From a checkpoint of a small mixture-of-experts model trained on Wikipedia.
Size: 18 layers, width 512, 229M parameters.
Training: 1221M tokens, 12651 steps.
Below are experts of layer 6 (counted from 0) of a mixture-of-experts language model. Rows are named router (the router's row for the expert), gate (a neuron's input weights, with its number), up (a neuron's input weights, with its number) and show model dimensions 256-511. Each number is 128 + 24 x the weight over its row's rms, rounded and kept within 0 to 255. Numbers have three digits each.
Before each expert's rows: "gets" lists some tokens that make up at least twice as much of what it gets as of all text. This comes from a sample of Wikipedia text that the model never trained on. Tokens count by the router's weight.

# expert 42
gets: " ", "–", ".", " +", " −", "0"
router:105131132166139134132164120138184104133172108127108077103164136104132124151127123144123085106125101120128134131133122108153154130156140153126147087141089138129089103126140108168123117076153154144142141139109112084175112101151062154164134136096159107150147143127139134096092160121086123165118111146157150110175102162159086122132140144107081151110112109100129150107129101111121119110095125108143119161145114159125118131106108081085125142107107094103155126179131128155144115105136206120121128116149117141125118141117159148111153152146147103152114155110125092080103132155101102137123106137150133101158117149085150139153136104127124166139105118144103162166076081103107128126128135137144160154138089117142135193141161111132095141135138110131150102079146141122135159093115126
gate0:134112186097165113145136130116089128092133120134134112137098130140154146149136112160139157122119139111128157134179153136155165124128147153114194171125114145098149112100126077135135081116075138181141141124116128146146147191108129168147129095140127104140102165099148094136094116125125157130167123131080106118102106088134048119153145080156151105138101117103148162144131150149120090147110101128108132111106126115101153104116141143098087098162149124151131102145135157168127146111099158129103146131126150131117099141124133128109135130136105113157123154107171140123151085105140101121148110113102134067141138128103143145147123105147167129136109102115156131118135108113133135128126119117123110146112126120161069102132126135147134141092133149157128141098139166072143149123127098
up0:120099147120101171093120142097174086114102089136140106159114119142132130100122138105176119162062125133134121133140145120138157099122099151112163155174079133092119068091106153094113134155093143170153135151129106111091123128111133140112114103125162123118136137167110146121120148119122154158183103135113142148098127123150125102128120124108154158123132152118092164111136104089115143139113109132144126081158146157144137138160145120158123160113161118169145113138130192121092137146098171129105112122109121137147076141122127101141114177136083091130115133110100096111145157138106113076164116128153094163142121138152128116139158059110125063134083123146106165104163109092126148096107145152115106112087098121134111144101141134150102104145098138131131128128109180123106169159118128
gate1:132160141136107096126131129080138107113094135111156113095156147118140093107127131141125151130121129120134110121165113081111152089116154132141085122139119121132095146115105130133178138116179143149129157146127144134117121154095086101125175140135144085106102107099143146137115136088081087132081098127094136152102113131097138132143114138114103099101066120100139172119146137104115149135102109151144136132160105141100151111128087132133112180133161124152109126102112151159101117095136135131112103129073143145130140133116065148156184074096118134113114106155145114092175139135136110173169153136122130121118140116113131128124121125171154132155122114132088088163141108109085112153107164114147129105131111156111117143132144187151092166104149147062139081117086099139139122093115139
up1:119112138135102136128156165200161082097096149152139115121167109118150180116126129138115150135109162093152150084168135089139156124143104127154116157136132092103123118120154139130129128060172167157097198115148082162148129156167190137114118122153116099125133150113140145080075154122137101147147144145117119116128125145125131123126096139123144105136129142122144156126129122118107122139136152131149134150120081121176139080120112124117083070122119139134097130097123165100101131129133118111169125158158166119114140086126124103067106152144128143124121139135147132138137152115114184059145122137146178105113113169151184155149116128125134132156149146112170137117147142154084107144135092117100114137152102147151107110153144101121118133135156147143142131117100095099113093144137153
gate2:140115100119117095128150108140175132102131087153101111115102174130143149121120118149125181096159144148129116140115127121097157145140161075127068156094153107165151115146151121148090149111090106109136169111115128110118148086138146162113118160120131122152154157115155111182130139059135110110149130136107125140104135151111138109126129109102112145171155125168112131142120136112113132112160148140124093118116119146143136156144105099080175117156130138108094090100110146110164119145110130128121110163139115130100093155124097146081116121116159100127122091122146145113112136103137118127120155160093126103142153135201128147091137142107108102153148117137136151148165114106125165137154124154119164100134135126130085077131109098138122155065120132130105087112143158175128127149125140
up2:136147105060107130156119137085114132116136131114137140120105120130145107093179126113134131130150125117163139144132130130186110091159173098165115119144128149121165165097134122088124156146147120128154145147123168132174160084127129114110114141160110108150142115146094073165145072142113091142157144114123111119145156113147157156097137099128144101089118116104094118166130106122132115097116139149098096111139144091137118131106112088134155105099117134126112157110126105133108188144160112128174097124159105110133159135139137131130107117090122100130140141186136128149109100175127138118143126145129144128154124105161124150145132102136141173135144117175073171142074130184126113136104106117138124155170133083121110135127134115096088093130145143113169166143122081089115096075096067
gate3:134106170175141132108119123102145126117146106124134106130153104132129089146100143136081107124124117105123137177117124140102143153168117118113137107107154127114179115156133139107101174106110135141121130163115124117114155089122093107125094118136123104076131142149118125143131136152109153146133111133130160130162115085188133147109143083126134119118110097119127186120143135096114140078144114128108146102104132106117116121149146145110125114132151113166098146171142090142138120104124131155156099135117162133120141162149060143148162126119093136103134139117113122139147116157148100132139118112143129107091077090130096110128174108093109119106134141125119143165171100172112136142098081109148112141144169167137125118123094167112110111143118113129183086144166125152185140135138136
up3:122089127098087093095148142166122108119140147139142145136154127150169100152122139114146136100113158131096118163137137169126116125136125145126127098131128119124121194090118150102159181149094106119118130093089146180166140147121114121104068132123150141102105058128171091119114122140115121164116105132126130161119125132154099168148099137137127108099104139136099105113083124081161037166127169142130109169134121138123109125133153108116163123165095066127135133091113174142115084137127159156094144082152122107087118109140114153135119130107127125139111140115132098161149119134133157176104149094160139135121120142158135141139148110128142149116141163126152190150108089128097137158149136130128144118143148144153148157140119135135170141126101130141085126088147153149095122124150133
gate4:142119101154145146104139107098103152082110113152128146141162128092132155169152120160095114138143133101093098090140139171102109132109079119132126131150115106123069110117110104130131093127121134084126121143107141103158128152157179119144181139115123112110142148147109072113101103116104135169113151129108107097109126120132103133106146149157120139145114150125137124135132159102120136109153125131132123120140119139139133140091045146118154164119107152113093122108116128123122112089155127077123104156106071107135138157187110115155097137121133135110121148150157136182116138108097137148147148138089137119137092109162124086109069095120121087084144162165119193109102142155139112142155147115121167117166139108140094156140165092090124147140148127123123176171123101144183147149171137
up4:136142121133108114129125140183142111149092128152136126177089112075128119112149152098094116140098138113097117127159106089135095128120144097118124120129149128134133175095152114134151119122143141139134150159150132164122109124113159152170086156124135137146131145121108134137133112120106105123117147109127099114122160109130121120105125122149142159127150105161159122134137111161123127106101127141098137095139060126158079135157121066123170124096074142107126112157139129150145136133188149132180113123083100160114117097154079125111154130150096136125086119151132173171099140141152109156109118182120130098117120138131141115096139146145135122100148095105118144096115149130109150100117081081140124081133147143137089137136152083140116122058123088097137134110143143144117106120110121
gate5:108156098124119138080112098142085166152165131107109113049108120136132175136159173100107118110150122124112110115098128148188099107106137140149119141148128161118114168128128170137138109119147112147130094139118152110115169103113153116134134125121116097162086180138149139084144134149111102105089130121128109089145137132144150126126160114083176109119181140111136087091134125167147119088103108134090125146138115122151088133098109149121164128085115128134127146122097152135108108132123102145124112104178133119117142139115159160121092146127105127095128129113105155080135120149131131162154080159094164151153103150141147121124122141121154075093170118115154144114147100123152115135126121092123129114113133136120101098137157133082138161124116141111112169139098124114180129122128145
up5:080113097071119117119126155120155140176116098121114139131147154160182127118158137077126181109101071144117137147144128147105121160095137146100152119167107127153159120168098140142171124131105148124115118131126162121135128167087095150127131134155139099124113151134123067089164110120119152108079133100135115081124128140117102122149146106139112089158111167130116068150184132179162116057090128132153097121095135144136107163132140132133194135160130166121100158134106155146131120111124136107098127109156110110127116144083165143134168111124134111131118073156163124082141142115157119139140130082119129150127150128149109138130140139093105137126108119135137129137119119075167123132114129139166138118155114132135135113182178139137074134101122141122151128095145098156121136142133140
gate6:145130102128149115106089078099154148166109132114137111085131151099083159167096121127132100112116123130080123144156143141139109117123159072090116139155098101131128105106121097117113168154128137121162119068161142096139123124114119115117164112109162136114127158118120088065108159113114108118148151142150090113150135116146129123115127117060174104134072133118153123147139122145071118100128109176129114103107138120173152164104142136102122120117163127123141118145154143145120118134168140122136129120158143114113121148148122119100155163168118126133117122103077122074109109128105159106179180081138161133125118131088132132123102113183109116121152111094099151145165132084124123164113134116124105151142124128100146143109128105120153151116121111122117099144103192172164112115166149
up6:119146102121163114151126134129079106151145109104112081130137123104138135129142134153141121141129166149084065149108165123119121176121094088119115135147111107120116100171133105118106151149114110152101109115117158112125154093110119145125166126120119072130115140101117142136094096184089129158115106117138145091118162126154123130119114100137123164153093159161143123162152089115159092086147117157126084113118156133146126140113141172128095136109131133149128143114083123109109130152089095135179117124175120098115128111141130122154109172106133116125137134170113139117163142116165098094109114090111136141128084161079132176147060093109115185052134102144143177134130119147109119068123135135104119137125103160126118142105163091103108114138144135148127161097168168130102158115172134
gate7:118132114117139105127153141133132140132113118118087090145081128157116146100149185117137095107101100159146164151154166106089175112132168147106105171108146140100142087119122110127118148095143100157078136162108115113120141141120157118108171134140099139154127147101135092105122166138145074139158148116173126107145143120179133134126122072098151147120158136127135116123124147090127134129139123136177134105166088113134152138142149136094114138070104152105119166120118147142113123132125116084154107129172121097110069090145131133139158118141105136124118109098146145129172129116131162143094150128134121112123080125096165098135113130144114117120136110111102135126076080112113157183104094139107134122129152099140136116152124092097133141128160105121148121156138140146188143097126131
up7:121114162107150145095180156161153144121151112133142138126090115098095154158137158106101071153123102151154166145108123139105127109111100092113086157100133163131156162135120140126132137126153064145159123135159135139115086160107103121129170124125120163098156136158175144112115115101120172159184160126116097119136098126128128117130142141127116155124173114108161135102117089127145073102150107103106155116157094108150125171130150099174148112150159120132129103123109040134104119109126139168130080099161140123142171115158108137100111139170135147127140136130113126132100118143152156143137127074147135178120150140149137135144138138148150127115110108146133131128078150111142124135085149144136117131140072174142118111147138119093146120093163129129122126160130094131169142072119150

# expert 1
gets: " in", " on", " at", " of", " ", " In"
router:096120136166106102124141126113114113128114128151102141116126072116135129096152125125159147148154122131139091142142126153112077123133112145152180086156108166116123114130138110124110128143095079147152153136133152140154115135142156106137133113128127128124105197134125109139141079138112130137113076130175116163114147121161140149092123144160136085128130114152106162126088100087125152117126166135106143173128135143130133096083095070130112162118098130190150133113152144133154135107150076082092146153121088097131119092140121120150134132114138120112113114148136142205109107102192108158153139144153118144118121124151115141144141085104116174138110130106160099093146129104153068127125123126136149122126157094152144136122141145146137106152128146131137078162147122133128146146140129
gate0:133126114149177170083099113104123135078115112144088130108129110166136133112145134143128127107123141124098155140109151166126121173126157112117118084123113115156098117155112112128118131170104117092128162128120151114115143129107117132120106120098170102116144146167101126124151160080103151093140121129151120179120117151137089078138120125165116101131155097165145141089130095140143128124164123102139140137119109092143116096172135147103103130111144151121143108149182142099169140103135129094143132141111076154147117086181114079140092106077111119106120111104137078088108100147143129150091129151183085112105150121165140120102124137118107140135113143125117118098158158125117145100138129096163095091176129122121121169124126112097150147112122123116161092155119117123130167133135117
up0:101123120095134114094146121146135119120152152152152103084104099089110100114114096125121102119136164108122111112093121145120147111112054101169154132143159131109131166166187078155094117102121126103127127091127117149114115139131079142114131120144161137117120102142140086064142111131125093172095160125109117102151133110095097148112136145139145108128103071139088152105169164119125118118126116130161101126141154169184143166138139086123077152120140121089126121088098154105148099137145107127134120137128143130126086143146091131094150116116119109138120137116163177127105082108150163100128127121105105163105144115124133103138119153106088095111136175119146135122100091069111162093112122145127154176117117130114119119149130138116142125134089151115121129126118139095131113103112129
gate1:115154129132139109148105096108176128105146114177155143132126110135144120094150156165101144139125100097120110158136151078158123135111157105125134089111123131124120122162107124135119109158133089154114121105139098130137103082106131130144134129106081120168110112165123134132106110127140094124109137105081128067154123126133128143139167117123110089160136121145171139134142144125119162105143138099094137134106107136168137146157157122100139146144132133179109118163179150109120148140154122124101178173156122142079094065114142154141150127129099132123129148127097131113107136094116155109143120120159161116167119119141161183099161116157105154112137139158186155131158116144092107182102109126076140114148143136125092110103135123108132095140124109103159133065146093124147125141120132
up1:150109112114157114103100098115126135092159113122140138117097108130206110160121127161150109133144133129142130111086120119090142121112094151163120100116176102139099137147116120122152112096145125129129128133101106139130132141157116128117154114092136138111122103162133100086170116087126127101144152117148151121142111123121119141151107108077154142134088112113103167144132135099121137183110100102112155104114143131127099127081131115176128116139116116115107104118166095134127102148108161112107106133102110122084095112102107147106154164103136113126135091111177134148133147139204125130100137120121120145153152175128149131146089181174129104120142093127119133138132121104131149133111095150086157120129085145092122098144132107119151141151114118172134117099088109132173115147149150
gate2:162116110089131116119148135153137145141148101134155111138113176135121113123137119096103111160126125070154111127106121146142154111110098107119146132139167109119119122137089143145157114121118123109100113138132136140123069134156109131100127142156174152118167130111138126125109131134127128147072099129162092132110133131136078156114082125120140130137117133113138158171135169124133142127112119143091107122112147154085100129180121104096133128163138112089128143116104142129117086137142145123131095133150169168170103129133148131134148141158149154113122089139127122134153141194131127156157156116118129143124120150132107158146124121128115124165106140076129101090089129133149113132153129101100128142114108106139093113142203155115082128138107119099092164122123072150111176103125141
up2:152081151088152132133144162129153040107094132103119141132167105116124131117092099118096105107132147146134102129118115128155142132100130118107151133191154155106147126088088123095094089179115129148130105140153149141140104122145154135100104119114143138129114132102120089094119125112151139167133121188136073142161067160149115110091139139071155135099140142132119168130132092123140144157166131121111124071107118134160137111109087116150154153127119138130105121095160055096114089122119144108136123096077135147111106140168099152095133117146120091120143090142116143157113138205125172146152069099070134148151106129112132100142153142136170152144097143121163137118086131099145155153173120064116146160089179134095121150136106093113161135129094152138132117112134102130117108088143161
gate3:103132141112128164130118131128139132110120109173126102137187111134121155139126142105090099111158124119130146160150128113119073166150098188071156095155137155147165090140097086138100160118089151128139109138178159132134118145140167164144132087112131122113108115110113114133098156130095145128161096123121130156117150125107124104134085095147120121150136109137133108081166122072130132149140121072161100136156164112150138114163131142177115139193115112197141122144109135136155175151131134100126175135148113136123122127176103111136118104123114151122161070104103198141104087149134099116167102126145102125125127159090154094096163133108116110121116113119098116084136097143138158067159133095136141109125170123155133128138158143146184126107130149083114166133113114130105110130186157
up3:172087127161172153163156118147091106166153126132116142132074155161129130152167104164119088153161139139156121116106161153129108117089097132128137086128153150109137144122154150120110103112167070137114150203119118110139113125123132108136141128138133119134156127132132129129144190099111132095153153140119106166088117136128131115155107114122101070119119132153120144126129119118117129120125144115127121126112112120092149099167141154117164092137143122104153168124148158141110164087131129146143049116141121154101149111114124109174115161120102153087136130162079132098103181121101161116129116167144126081124129108192146148132085128126164147139119109111096095138126107130137122144165116141115159127095126167167125104117132113118156152069113118128110122138123113132158109112188144
gate4:104139130116108133123102114133094138166159135129149096106150104116134110152111090130124143107151113136145112139109116092114154145072100116107109097118127153136143106133128088137095093133119069065107087116107119076133113102118140128125120106147127198124139158147159140107125133110091133129103130128077124177138097160147153145117152145117125134126140132109127081119117123132132099120126127123129125117174145129148147114124105132122097145146156135125140127115136128085150144142143099076066077109119137148092125126132163105091129119127155079128116120135131133154162112122140112179128118123094103113177146114121160117134172157126101083119168130162135126157113108110125129099105100131147135131086126154131146120161176148149096095112104119160146155153069124117147137145074135
up4:126160119114136114134120126123102141125120120102124146115131138122145156140110154107129174104124123163123133131096157108099122117156099112136120207083140095123110144138186110169110173203170143141147150158161130143110132168077147113123145137110126166167108119087177106134102127141140129128117190167083086105144151109104147158137174131131125142133141128131145110166146136155135102108143117113096150139109114142123128129105140086089103150151138136083171141141110152104141113086097106139121137128118136118155149123142163140119114135111109155144132122140131092141119125120108140114136143134162103098120161160138117150156109142130128144125133123160126150113150076111171133107108123120112089145115111112116106124126112115140132113081102139152175120180129139104120130129134160
gate5:133113145143105155110124087163133160153086156169131136130132105125081079075144086095129153134129123105172145125135166117097112119117123132148150135137126157147123131141076108136067156133077178117133136135128141119141126132125131095116110116118159121101162126149128112119162111152110101109104132122119152154113162095081145105127116084154146130140116162166094111135115136130148122134091170136125104131126146091129151133105123140118120150127136129084114137067115107083106131123153130111149127146152131110116169122157069114178123142142132146126111148130078134110147107123148093126151126117119122145109175087090122121117132099104122098102114159118150132109115126111112131135167159141130138110102098182136130139132167142106129112147105118129135140161160137154140124127124095
up5:144103129135123134137137096129125134121140131150128095104147113107122152136122138138107085108099097098166153097127127125126144148118130149110120104161149173102097128146138147146095151174144204092107114166118121130155127067145095131104103082157104149115089153120122186140124172111136141127154114091124103168116114108143092101144112061165140097120131166117117165123110072131138107098146158149176130141111136104148171167143096148137115179133146085138103143097123114150116142145142143129130153127141102132151120115139119134098098147132135139125102119129108141154144133145122131108116160124128090082113110123108129133115149115095118108100126126141098116097144156137152109115126131172154138131149135152144105152165172137092089089121165114109127147091134092166108119107189132
gate6:128135127099115163161174154167107110111146118140126098139176132139172130118167167123149152128157149137111123103135101151081130136096118141140139123125151159138120140118145109129080118078135079141106123157117126131142120115122117123130104164102152113126117126116141070144151110156131134120107109080127133142124132141095153101099108066125114124116074131168134094125109123081121170166110113089102139114137102111135090132092094085139138127134123132121091149141082172108154129120144109142108083127120181150131169116130078167139091071109141131145135146129124119123131129147117150155161127131114156076152119110112151114126167143142156118136113124131137107141084131155124165142121125168167129195156107121103130119122153100144102108153073148121130108089145125125122108119162181
up6:147118128119146162089112154105144110122108124114086112086142098066132138130129113121101082092088124118155127145127140126169126127125136129138115110103141104082138137111168152129121143149125143079104106138169139097151109120122113167129107125113144144124128138105146131148171112165108112132144091111133098110135133155132159147141146133096099113119121097118117099119080148137138086088152121145153098118154134117140120137101091170112132145161117108153173132189141139150150103098111143151135117138108137131135160145140127151147118159107153139154125155121103090118143095142108135112135121128122120187170141071136103131079115127057143135126081155130127178150086147145140127097159134168164169134110140073094127110148195164113104119148135130073123145102119127164113135117132154
gate7:073151157140133093074140134136117125129112130119098180138117121102137142073105149159120105159162128166104117155164127109125067169131135082135119144145152129150117096139145138134098138121097105144145111148135147111147138130076144131089147139085118118132156117146085102117130110135175110135154133107127122156130118137123116130165131111158143080117152144169149148175133135132134136131152079125163150118150138145108121108119114145127087197125077126109161141123157135167108150121104168135108143162126129109139089083152128162120101153142162108130114147112106140123103092126134066123094122117098108189156152120109146153140118165124149106133113108167110102104144113124104113134111143153121124107115160087101120130132122170098129103113086168136150136130099129079114178163129124
up7:145154104180114150136084113147140154166126135111144086095121106166091147087065143104176120113176114131140148156100108154123117127098126161076092127125148125132139113120126135129121096086108169138161123161120157101102123123110113103127145130127086129093132108121166121125119094147080120100148073128159132203152126084159121120091098125125139119118118131130119103091115114106127146161159085125103118133119099114119134117119154109119125158119124093152127105160165138124117158152147120163101097148140149113093152112116122156153095106168116110104138188122127149134123166153137122123148177129143144151097125100141116155131130104136110113174118055108159117096084117129170140114133103149116121158102089157151112143107128122100160167138137117149114133172123165143133085165071093

# expert 10
gets: " ", " #", "   ", " —", " DNQ", " October"
router:137175126100138176143116161108168114119084105095119119243127162120141130076127137143130106108164112139139122130101147127138149110131146120097156108130136145157103157186151182104121124110089145098113156112103143134130111127132098130133142102113120114138132165115145118174092124133114165160151127110142082167109086143157143149139114158158148131127104163109141140168092121143097105144109097093127142132103080111069140131138135092112119116181113131141137137109115131118067110156113133151101140124123143136112154145107098134113133114118148079115167142098092109151091087119143119167118088124156105125129134128123099117094148093108167139108076132140130147113105154108155146125131139127134167148134105175149126116156134108078124128138135111124126168094121137123148169158126099
gate0:096145103194154084118137128112125120122166082117136123101163135121174114144133161055141096131111115114121115061134086102138130149113154138134128099099095173132127108114122156180153118171161137126162152060129131129135167122117139136183140097120115143124144093120119092062140085144109140170139118142120123127086132116135112146134113181121125158125153154137132161161120152103113128102163170098101127161114124096136177099117132097111141135117098144115149130123161130120100151103116133108166119147136119128103150120125098133107095135110133157143099116145131091101133131137133119123135111143100145115079111156152136128161100122152159123141125140132110123110126107181100122156114123072150137150121078101137141143115123152101131165097148096141125141102136148153121130146145099
up0:133131144098140158170119120083115106168079114153102140149119061121135125142120107127164118136131141160128115123120088126135114146147133136126104166169111156133115102157103139175157132108137117115121114173094120104133116164105130141097130118115100106110121109138110147107120144086099181127121132112099161113129127150131122124122094083115116160151128136155158169122124098102134139145138127129135181176097125119080159087113082184140136114094150142097107189149120112121105118113157065103135174088111145127142118153104102120124085141126165128123139123107118138176134143097069115125155150121095207129157130136130183108134104153133148139097148104141126112080133112126157080151135124188140125141154137144107121102156129137127118131097119110123110116125128096178138156113118097
gate1:121151103128161122143134089150145119099089127122144123165132152177104144098173193148130102131128118156107153156122156133121106130150121116081117122137169134153130140110116103104113130167132115142146123108135144128160131121098134113136087114101193119123131116109121077098164140112105080118115131117128108109174114092121139116161113115165103126121120080106117090124126150158130115122169124129149145129132138157092137147135135128137119079116123116153120124171116139120140124068111107162068115151125117130120089149138161135163104103136107145091149114140125132065139089143113120140138152143143129149111159176131144089106116099125078128171098143094162130148152105130157191072088193112153074131102139122132075106113154150128148117127146159133122147125071115124145111131134127
up1:127105147136098105162137155133158128133114127137121123129159157118122109070130109121120123105174124105161139110099115143117114150162121143171140131117105092165136138142111147107118154117138103131108156123155151139126161100163105120143176113143096111097122177112106151128092113122126098102089129162137097093103090132161171132138158130147121119114104113143155111117108148130143165127146108154133152120095114143125127115118151124145115157130158154139126126108141139111186131084138119132152087121102162100129120155128129139162104131113123142120118097119090142160086154144072127129102122118123101128125164073115110145117103180212129185124124126167149142159136151122129157077129085139135115186131131158123129166128092131125151094113168119145121116089104184140070176114163121
gate2:137135151157121133088172119134132103139140169147133124113168131119111118144139077104139131114104126122153103130125130096093180135076135132115139117108124115111120098132125117104097144124114112132130114117113126130110120105167137114109151137108121124137097104091131173086129056126104107135165144130122160147148156128137145117112115087132117138149086120117122092136163107148109138142116129204096086134124143115123098102099157143114142147102131129159099147109136135085090176123131115122151115147115155141151153188108101091109157152200140148124152147170138165119116142137080112135091111133116116142147114125133127134135114116094161114124141091134113054133115145133133094141105095108133138114116147132196147105141119118105115176117154102178156180135160094121110131104124132
up2:087146149115097176115119106149141092145092120063113136150153132106117182132108165086146132100163203159123124117138140123113131133144130119107101174108123102120149145112119119145130166098069125113088109135122127126143092120116104126140123142126117125130134129132137076103093157076142118091141143150142146129119152161168125144139062121146131144164161124081144139128171109146129122166154123151133136123127123112138112098108147103109150187134166096153141124137133113116162113156142106120130122105140115106139156122156164140122127110144098088146143148119176110144119130128116095076113185133142133114118100087131173145189127136118090142135159072142106112150132151140139109117140106124115103171150135122119139127110122131123120141143137141137121126151124153135110128116125170
gate3:095144106123180065137121155166107179125106134116119140116161092143105127118163098150093102120129073133119137137135121084150115075172117121152166072120110093136123114123151105092155162169106116103136098140143105146105154139088124113158123145153110145129154105098096125114142138138115151121135149121149166147101113117166150073088116119130158119099192091092150148115118130125130092135123107149132112112173139138093093146049112095111115126115136129143146138136121125145106112100114124131144094152124162124140110127154160144106153127125147135118124123144113133135111115087112093158089120144140161097099124143170087132129129097136144115089111169172195041117131146122154135104107078160137099143129095137137123154118136169129119138192136119121142109101122121129141129136123172
up3:111115120102125170087091144140167148139121133113154116131160133112083121117159128136121126128137118126117148149126113115149109123135132116113173141136156127184147160117088117156106136130128100136123128134141091093167100092167118142144120173069091169107149084132154091188147123123133139131147108165130134123086151136192144112105090151162109118143136152073152128156113109125148128141144127146117145137142127164129091110134124120099136136147146167163170073115105095103098144133133177080120119159115170106132141132098127174129167113153158150147116135112088124137114112115121061159137092142147156146132132125192141130139131129154123100106097141148089117137163122116108159143103160119180122097191156131134089125143137145129174107143112098152089109160118164115156134178159119
gate4:113151104159113099132145107139137121098098134153115087180154153141123091152121155112114160121107123150128135120125116108174090099131147095119116128125105147120115169120102128119111135092114147138168117123147084142122114084106110096140094130125081127107142151088180123122135140100128115106156147109140158144148110133113129168126097130087127148115121161153109121082090135071129107132088179168104100132130173178124149135138130155150132107131112090166159116161157131145111139104103152142158120129128174124173157152175138161111167114143114090090155107159157129108114131123132102097139112159103150088141123175111138128150145182116138085138123125170110151137109112176114093140139098127129109141092149141114139172149140174142122121129129113098157081115129128175087135093126135
up4:093144115143120145118136053131076104133147144130083116170146131109103099123113136120143161137160133132124172118109093160113114120087124156125168128103108169139175157078147151163164184114117157120108108100158159129124107144161117109109099147196095055147138128167153110121137115107110153153161148128117131109140147135105140108115091133106109101146089130133087146149172100118096115117126119131120108110076124123107119139102136145132131089095101125119103177158094142112101136122127169117079139152136136126131124159151072120149107158147070145109099147140117105122162136114117192176155088131089120099135089142122077126124134117129137133109114132133162179106130105134103147100167140150093125129151131129126086125129101148135083148140127117139171090154134114171112123120146147
gate5:124124160091163158132137133135115144140141134129072123118076092150136187151125112130169119123104130202149081098156160087110151147138150126147135110115135165107127118152135138114143102134121111114123131123130107121123102183124169100118145122137147125153124124141131127141156112121113111143125068092164081107111082098139116133149095103142162120140089166139120148122130141124124119135104139114116095136128087134121114125129103149116102148116131165105155097146152150132095115104110152173131122141117115122142160105126136124106101135108119125126116175114123118118146130098135140154198148111120119146143092089127104160066088164159098143176101102134110131136160149105163107127162117116145126145091137096136106120150080116110093154110121142128080153107119195090136104105160135
up5:155134091138101123150114120154131094170127148122112117124147119152144086117129150147110151125092132158131150165105094145105155156142114168131125119141146109167140121137131121171129137121088170099124131121116145156132128065141148107089129118141136137092090132142098100120100095103142124145108087174118140145138114143117174110123099122137123157101127114122134155089122137070080133120101111078124139139130130132160097111133126119143152088141132127138116090129082125125172137120154152141118117147130130118105123123095093158098152139135122055155123120121150126089152125121111087155118100114104152105117066161094137143133143111098146093077154102059141094163118138154112148086191078145046137129130149115122105149122138142122157102100142106120134151113125102129140136137128095
gate6:147123157130123115059131153086102136105160140089167105124111144130127125098150140141169115115110094153152110119126135114153146169166163101121149150094112142121114114147170134119108123114121119140116144116084151209116123096100125106143149127118140095139153171123122136141139121120150141130124155108089123069153113137151163068166146150127143154146126163083136123115147113131145078185094113127143093125143154121142124170137163150114092113172140112142139120071180143096146149078094155156140164127107117151120106162128102140156136145111146114145123131127120167107131123151126161143142107140118088127142091116099138123156118133111164114114169124101138142147104111111101143134138136150137139110124123125164098116090113104142076110113139105105139181121143111146098120121141119
up6:134160130116109137117146135104128109078106134106133101117117145115099132089154103136098131153121130106126136170101093134179129104139120112095146115134145088089135142140102129202132121159128146125128149055140118141132116122124089157123092125124100064135123145136139110119137127160129158135137101133126107164091136131136138171119070118118142134128040144147147162133129130160102114155143125138156172126109152137151115116090082126098118170157136137135149163103127112123139132146169163109150151089123122103164092161118116082145112111091125117124083144128152117167084116142121107136120103108111147124080123105153165125137106139122142131093144152123122161142147151111104125155097119138131123106134122128121162127117149150151124138131093091159122124128145160107124129125082120
gate7:143141089145119125140137128171119093148129131157109109145160111118125133146136123136134121121145110102111125111121143115093096067142134107100122135091160165147088141083132136157096127142131119082147166163097158133120176147143113126135140135124113165083119101159178147134113105132108155145152133104115149123078141131100143144151107155149139122141133161119117165149157107100126150117127091120124127138147093135113123165092073121082152122083162163108116107132143173148148137154094109074127113095084163140125150114144060143121155117066081133126114128124148094186123137151159118108140101125116092108110202150117129163172131100134083147118117119134092138121096141130149128152098109153102124145122135143142131138161140109137144132131132145132129128113116129126137114122149161
up7:132122143136117110128123138122128125144170126098146123149143112129061127117124138135119123094125108148120150126130122106178116160134187133119143122142129122106098077137165096085104148113123149125139123118117145093118147119100113128102151138156123094133161115196123113125107143168156130091127113106145179101157105097129060143100147127135187123089138116121119063125105164116130135158142173131102152127121107136122125090123101161147146137144145093130110132101127117119105131114152160166133147171145155125125126139093092162148095126108110120113098142116104118080119149118106124151080115151121141111137091115113110107104158153170144183123154105144146112116142110172064103133113140154137131190129107092179165147129119093113139092119103087163093120185128144089112110114155158